Weights of a small mixture-of-experts language model, trained from scratch on English Wikipedia: 448 SwiGLU neurons an expert.
Below are experts of layer 7 (counted from 0) of a mixture-of-experts language model. Rows are named router (the router's row for the expert), gate (a neuron's input weights, with its number), up (a neuron's input weights, with its number), down (a neuron's output weights, with its number) and show model dimensions 0-63. Each number is 128 + 24 x the weight over its row's rms, rounded and kept within 0 to 255. Numbers have three digits each.
Before each expert's rows: "comes after" lists some tokens at least twice as common just before its tokens as in all text; "gets" lists some tokens that make up at least twice as much of what it gets as of all text. This comes from a sample of Wikipedia text that the model never trained on. Tokens count by the router's weight.

# expert 15
comes after: " was", " he", " He", " is", " were", " and"
gets: " was", " were", " is", " a", "%", " be"
router:109102162121078153135145126138103123162105119146146171124110140151103175120099101146149187123151132149125130127167157174149136118138115098141109120121108111090091157111127131110104113124125155
gate15:123163120117174099132108175137133135142123146133140136086130126139159136094161152152134139108110101138127095128157121127097091090077119142155108117163133134138151122162094129085098134064069144
up15:105117092112166143129112146129122117161096109145112116134137120140144132129140140090133125100135141109128107109105101135128088128110092104103108119169162119142127089125086162114173107133132173
down15:097103184157132107067144141055089097117151146115102111136149112110097147143108100106116135163110133109147118152146064148133115109132146137144109130102072145103155125094150122133121102086115129
gate16:183142098142148131116116107130102089126138125112092152127158133120128153130091140161165133116123155153134116141137121129087115135179092117118111126140137155103122180120162123130140164119058111
up16:151110119127125121091111108125106103113122165132109130151162119124133096161140150177127127097144088146103119141174119153135132158145094156114130133123121172163080116150120087137108123143116117
down16:139107173137153100143098128104110091149113085086116086115119118113181071141124148198140118173147137084107129140135135112130121163132131127129136157185130153090166117094114106126115170123104158
gate17:101119130162107128112094143103143124158160172118122157079138095106151115123132159126092143144131141145132128120117112125174179177115080104143079120124136111141142049179136132086146164111106102
up17:161127104103139165156151140176121149130105157148105181125117125156120153157145148149149148093117109111110143109126171091067123067128100153134171167112119144135113190145103139172153096147105133
down17:136106123114149131116152129084130132097133095125082134143147133121125127112126137117101194127134145187137132148125103087124142100130113140146109157105127082144118142156142144106142096159086128
gate18:113152135078107106130141128129126117112112132104110119116144127094113104121088169160146141165121123180133100123151129117127147151122110103140120164165131085137113120130109135138135099155150138
up18:108149115151127157147185132122107142162119099075143119147140124137091117135109158136182111120112143140131164114140140124111129142099111143113159105102098178131085138110115127165110104155098132
down18:139120133122144082152111141082125114117142110143135137149116113096122092132083101139158173130088132131100118113149149128123120100127113146092130145138116097107131157165131088128146125134125164
gate19:150112139174108138113149140142121121121139090106106176132180141126131171155148131129134136130132097171133106139175111142135103128141147116096130095169122107109126125132129095119126127139075146
up19:079112140115134130149107126093150106100127102173134108102161123120080125121087147129108129081117098127133151121086087141106152122156124116140095107136125108110101114135149133160119123129147113
down19:152100089144128126136121163096083105130159143095105177103106120116142110160156119132158108105155136113126152142121097126124094132098144143109097121141152133098146145140148101116181113143137167
gate20:049065145128142175110134154152147106165109129138116110135110168147098128169128146149105118143118159108126123101124139128142158162120141115151125115089159128129127080115131096101116152130121151
up20:165150158095118144168108108125133114111130115168115145131161117182110092076148163067122098096157134117057111159127110156120146103165119087135119158159088142162108125121129114170130096159124131
down20:133145096102161143160102111058100139199141143099139092108110149096123114126086125126141149168119143130130135133153161146124122148156146132115155160123124115101132162113186133101116137142111137
gate21:148122110126138132131168140126128127139155097117139153136117131151095124092136140134132163115137123142133134156137138162135120120141098105129113130134132150125129099171153103096151108179114125
up21:132173135154148096134161164120128172109109152136110104162136100151146127150147133101109163082116113173128140135092117159136114117103139136115131087103149182127176092132159120122121152135123153
down21:117127136142166107138133144140097120143139136130158131119171093127103114136112142067128121093163120151147154094144109136105134085137108118146131120129117131141133123147146120146080120129133202
gate22:150138129153103105093143044132101146092126133124128173130115121154116107127125150140150149114150125162104108117173121110079142119140136127116153150131142119154103128099186116156095096107149134
up22:113167143127127136107136108142100136138137125125092169125114111141114070168132116115127118087111138116107100117149171149124101165132127165152155130123155127129145150131136112149131144164148146
down22:126086123104191140122090113108116094139136152082102122142163088129095089133106145097160111120089119145099123164106160147115105140105148112144192127100162150124124133141115082167123098137142123
gate23:136102092134114119118130093131151132128125111125148146161155115106128171082074138091160116117170117120131109131151115083098147106120159139102113126122123175130135137161159121114149156108083093
up23:151126163139138107142142132132156122119127113135096127154131091142132097185111102147110075106100145166136177100130187129141121158154105097111147159188101112139106111148126134095109146167119132
down23:116095154133132104116179137125091131127103119125109089101092117145135131106184155126138154146147120101119097104120115126114131113126132118139141136144139083105111133145133104101145151116149187
gate24:161107145132109143128119113104136113155110125124102103112118143147105108148147107151106133137110172118126157145100151162158150150133148108093146088088131090169130138138122089127181082145125168
up24:139125084131150177122097133102128126122103132112140156150096164105103103153148145114109123120166161159131146123152147121159120130178121107154096136155128086092162128137110114159129126161086114
down24:103108174126144105106140134106136148137111099153117117103127101141121109114078104126134080142088130158113131106146149145115033165140100136162167122139111167145084119176122072104105121098111121
gate25:118163107112130110114112149179152170106143127092141138146148118139086099132155102110169147102134166088169122104120132140111156129129126095114142155103063143161136106175181165078134107129142176
up25:114116125147083169142133135155125146149116122140102171156164118124129130207111101108139142126100127139119145152121111105113129132131077149143169132074125148139098145126142087138162094101181106
down25:094152124153089126114112103108156143115177122089101129129124144097120123154126164143185148120113143150119145142156130141143133156142151155143154115127149143178089115154131165158136136119109075
gate26:120169111082154171122136127133144129115108148113131153135087075101156142141115134146163112097093126150136125135148102120116151100127154092091139126116119079130116117139125144140121144116157137
up26:119112130152134162188135131136153130151122128093092125120125156131129166123095129120090115061123155133168083117133137111153131134156127131085126152126133110133108143168123102161130157142169140
down26:129135156142165129146122135127115135114107172135113099124099086152140101100139139123117172115100158131145126156138151085129178105138148129123103127151136150149113143124135108109136110175165117
gate27:102176106121128120131138137114095135134120146091117139181120141137119133129113111099165164113103088127130120103122193127112119142106153097079128132111120128122106145116144097097116117145091151
up27:144128126122125148170100117153096138149136159133126122148128145109164139121156128127125149152132185157161109108053119087142168137145123121137097117144126141189151128151119153125148109134110120
down27:144139087145114106084146133106139157156089143124126119112125103106132156074150117111080131125126125132131121117087163088164180098119141107118125199149088120121119096114153112108133133143119134
gate28:108123174128102120111137150107114094114126110111119168095126162136134106139143088111119172155148088136111127109147140115180138127107049119127129102143087119165141171153124144070104138125153119
up28:140107151132121132122114129114176121131162155154104095083118105144129124133088137125122120081144078132136146088124070135084146146133083132083168135121122155141146171154094128121165102064138100
down28:140160131142139137121183112161152121131118106145066124130125118149134137095067104136119104122146147130118106071087154111144135126122134180143140113102072145120110123118162122125154120107210114
gate29:132145115098147149179117169103121079122137138148142126115120085127129101127095106123105130100153088130113117145127152119070108091114121155145107118092142143108132155096174131105090122097101131
up29:098125146124151120138155142109146109137118086157120138165132163113131144153138120096120142154125104148119097163140091156086132135140119149150129119177106104133069097173129119122112111118125131
down29:093115147136105096151121125123120144140113125112152141089145124102108125161095137139143106130120180157135117142122116168125111148092138150125130136129080151115112143076122126186158179136118126
gate30:154111130109127146105141186125110121115120145084100111131146103103162131077116130134161127163131099115115146172137105149101160104144158134104122112098140159143122104130110149091127139086147115
up30:107117122126126154092097106098122094137177101156105150150138164115138185125144088142107149097162136137118107107099104114119089121125118133144113144140150109068167121099160146159139140152113120
down30:128122095141122155079136151120146152104117132107195135096105123089137112163128124116167151095138136127091102142109158143142151155126126122128087131134166145087129142126172104124098126130163129
gate31:100112129104123130112185085129115105150136158128154128168137115169098142116091106140076089149140152099080084123092106101211107109136159144152123070163140138100106093160092114123131129130137157
up31:111099132123129131048131110123143097142124111110198186173150144147098128096107097112136106110111136107144080101084065102128090155157159126106090125143149162083114133125103104161132115118130103
down31:124149120137139117085121159149186117180138153126129126152119139130110149148125172136111123182134139128152141130154131116138120122130136135159150110094114085161125107166125135096090168114133100
gate32:113132156154100167129146132130101112150142136101135121091106131154121137131114130103131145145172126127131099109158142140144128106141117121140112123173111142103152121083121133094103138135128137
up32:149152127089140096115145140083163135124122117119143135146125105144108110111128194134178059110090125152109140129127134096077129116094123151142098164081112131110092126111134119155121087123116156
down32:125119118099125116102129143147103111154170073112131128152140133145109146159130112145084160150134142146129153130128124121166107158113124123141119094115099100092078139171107182143123152130146122
gate33:164137108147073140119161146101135088084143089160103160098155098130139130134117127167203138113124137111133136111146136173135126130152155112130151095100147130153151123060088126110125081131154145
up33:138109162107106113121156126121142105094152149130061141117103143148180114126141187156160143147147153115099126103167102119145131135134178107138139168108148145112124136109119127103136105113118150
down33:134167145178100139125141123114099173121110120142136092115131133129114132122167153130107123129129095072074139135105147153146126118097138135138139105109140108130128094130122112137137086147123102
gate34:124125156147127142134141135107121128150148133166117143177132087133130129115141097158125158117131154174099128131149076135073171105130130147142156133140115136126112145116145122147118123141115134
up34:092105130123160132141140123154131090140119132094136088115126119163135117180125122080124133110095100130115123113161135130156119123133091136149109096095095128110141133155139094100110143134135135
down34:112092179135116182112142121150143116128144156133114099152113109120146124115149136129149113118107115123129102074119095115123082140129133143131128151104117130127150207130120165136110170077117151
gate35:137159160108114161125124134142164129167143147122123142139118131131143149118141108127141164162101122115141122108096126117142180125157134120135148129112149171127123194147112090163073152078106088
up35:146124111120127130150113123142186146116108156125130123113119115139139114135118116143146135134131134131163126103152137126150129140100095163121169088161139141141120138136084094141140148095150128
down35:123126141065107119144106118085187143124156099125115083111127118148122129114156121140134139125094127145147118129103151135142117119104120108150127121095113109094126089118107096153101154086084152
gate36:127117131057104143093124168151116118154131149129186106114111058133144119130135160125066146201155130077141113145189126095127134107106119112164128111123095148066072132177168115156122184146118131
up36:117131178130131122129075095110171119113127120182168153148116162137093150142129118085138159147146139121138123113131162132136158094130127141170155112149147095166134087138157120137120121143121166
down36:155129137118091141145107134101089087132144150161111114114152133141132118098151135092129123144121129118168127147122145125177156132126162099132113114137110117123071137125160108155081105159109187
gate37:131126151113112142106151162123078114109181175126146128135121130158111130130186079153109102118109104103124092154126135150154145117127139126125130103116138143181121134156089119124106122130158120
up37:135141136114175112159140153169145148119153091099122117094105117123109116130123133159110096112121172085091101134159184100112130105131139113140086126154092105116141139104074167164150152129122138
down37:111130140105153116168136130137072100148133094122155174145136136126115119147133139130143110139163138124139138131162128130107133153121127111161122092145124163104118126106106148141119182147096134
gate38:142102113134161128144151116140100062107107073143129152183166128156129111161052096104154145134082109132107156124142124152131166067147087115143089132109139100111127145180127125123122160165121115
up38:104145148152158094099152112114120109138099147128151118105116125097118132117143145172135144111088107127158143143160112112083106118126149133141134102119083172125087126097178135101149128074111146
down38:123140126107107116116140140181119136160112137142132132107105115149133147161147167129133168150121087098162099126110095094140135163123134133169101110088121175152099116154129093094107118107134082
gate39:158117104124110100109120123129108114150118118175150126175152134166109142128130121156126184150111130169109142159137168135120134120163128114109122110130114081153119157175149167118140096084131105
up39:129153143165122095157161106150104179139109163146109096112133169110125128108112135171171110120148125130104121142131119133123127110111153152144181089115172153104103173110080126164120129137088098
down39:124099119044107153119098106138168132131139144140126135128122125079106146163124105143080133134132136127112108087146127138150177104101124071109141152147106114119099160115098171156141153134099122
gate40:106115104131144138113126073112120119129168146164134137136149086150114093124093112088106068097094100115141152108155116122112151157146069140120163160130119125130105124133131141141105140104142095
up40:118123150130118138098096120112120092088117115155169132108127155112131130116148154098175116114132106119094121131151122147118112118143128152121121167192151128176112151111157095073122118162166136
down40:164098126104152163117116073123151114126110115135079169093134105188106147134138181134121144081150133136099135126159118133128082110159115073137143136126120141130145138111118084123155115122146137
gate41:144128104153120071116106118130143120122113160114144123136094131133111133155150079113124143102141121138139118124116106111145134109108116150121150110141156118145175147124132135134168110156126137
up41:091153164110076119102169140148161120127185108105137110111150124115161120182128137102122112146158121127132139103142083108108098169173157156173146088124132137124115102174124129085119141111123145
down41:125127134162077147141111163131114094110115156099169109151117136097116114139125111134110129120110116127104133124133162143121135119204150091084140111113109163114087092164138162150127192142087144
gate42:102167133113091173158148127177092138146143121138143126123151128168175166117118116145123100130124147141161147127158125123176136138048129129134095115068139144134149144121126122130182162118154112
up42:131121140146128124133172146129148152158150139145142140168102105130113164099122140110122133096095109091158131149126099164157156148138154127135135120113090125117135178124163142152098104129128093
down42:141143102143134156143156124084127146097120120101142102155162127152115133157127114117128153123125121096092150136117159130137123129143121137164144124097156129105165157101106103116080125118120143
gate43:106128163116073129171154119130085101087117152112120159089114144119163146107123131093111088138155124127146134104136138179113118111108153103117134134103168114155116141106124122101166135128173096
up43:156126135103147128135080090125124108180117107146105102131145113133150137167124174125132097112117136124083156103146106161115155157112134164137157132116107115147099169102167145126115132096140146
down43:148134153116158154157117141110149101153125119060126140139171099060133132130126098130100124134105116158124122132137115103141141133151117186115124152131135067103118145187151096104118138111154139
gate44:109109155122104146173149158104101103144124133142113169121163149157136150106117109143163115116130075097111127121127155109158112121140125181119106157108132110200109150128103155105080149164167116
up44:140126150126111124127169141138117092144106168121130152129152117113174119099116097158138133137090106129145101164121190109123146119108155129129116129150128125143142116107115150120137143097089190
down44:149103133119118138148124107194129124151120118112139109082154157100182119115119116141116090091109130126102108145133159141120165129151144137131143133121167163129155101069080107146132145128124168
gate45:113163124161125152145154123122129100114143146137144150129107118095119192182079095118085157090164116122142124145099141141136127073084098068135148125118096113125159110129142180105118092143091114
up45:118163168138110106142121150132121176148119164117122138119087151100123196147100125121105140110138149112130136169160157147110121096110127123126141082188152111168166138097101114103111073091120139
down45:143129126159101126134146108099111138147120075118143132131143096099128164137118154132078173167157117118148115119081134118138111142085146102151103113126093195151125098092148131125120113081126132
gate46:091136127152148165126112117131138088169130175093156137086148140121098145140138091166139134129147136140097139149158100130159157083145157158079160154128158110133124140146115153083109099116088164
up46:130106138116156157119124156130170137125135136087116148138140096121098152128132106104144071165127137164192183111125111117104167185117111146149090087135085122090104104120124101168124108104109159
down46:115113106113112144160131164087140106095165138133132150141078155167148161097104156155118154119130144138134173131112099122121111115139086112141117109124091163157150127098111106101097115159120139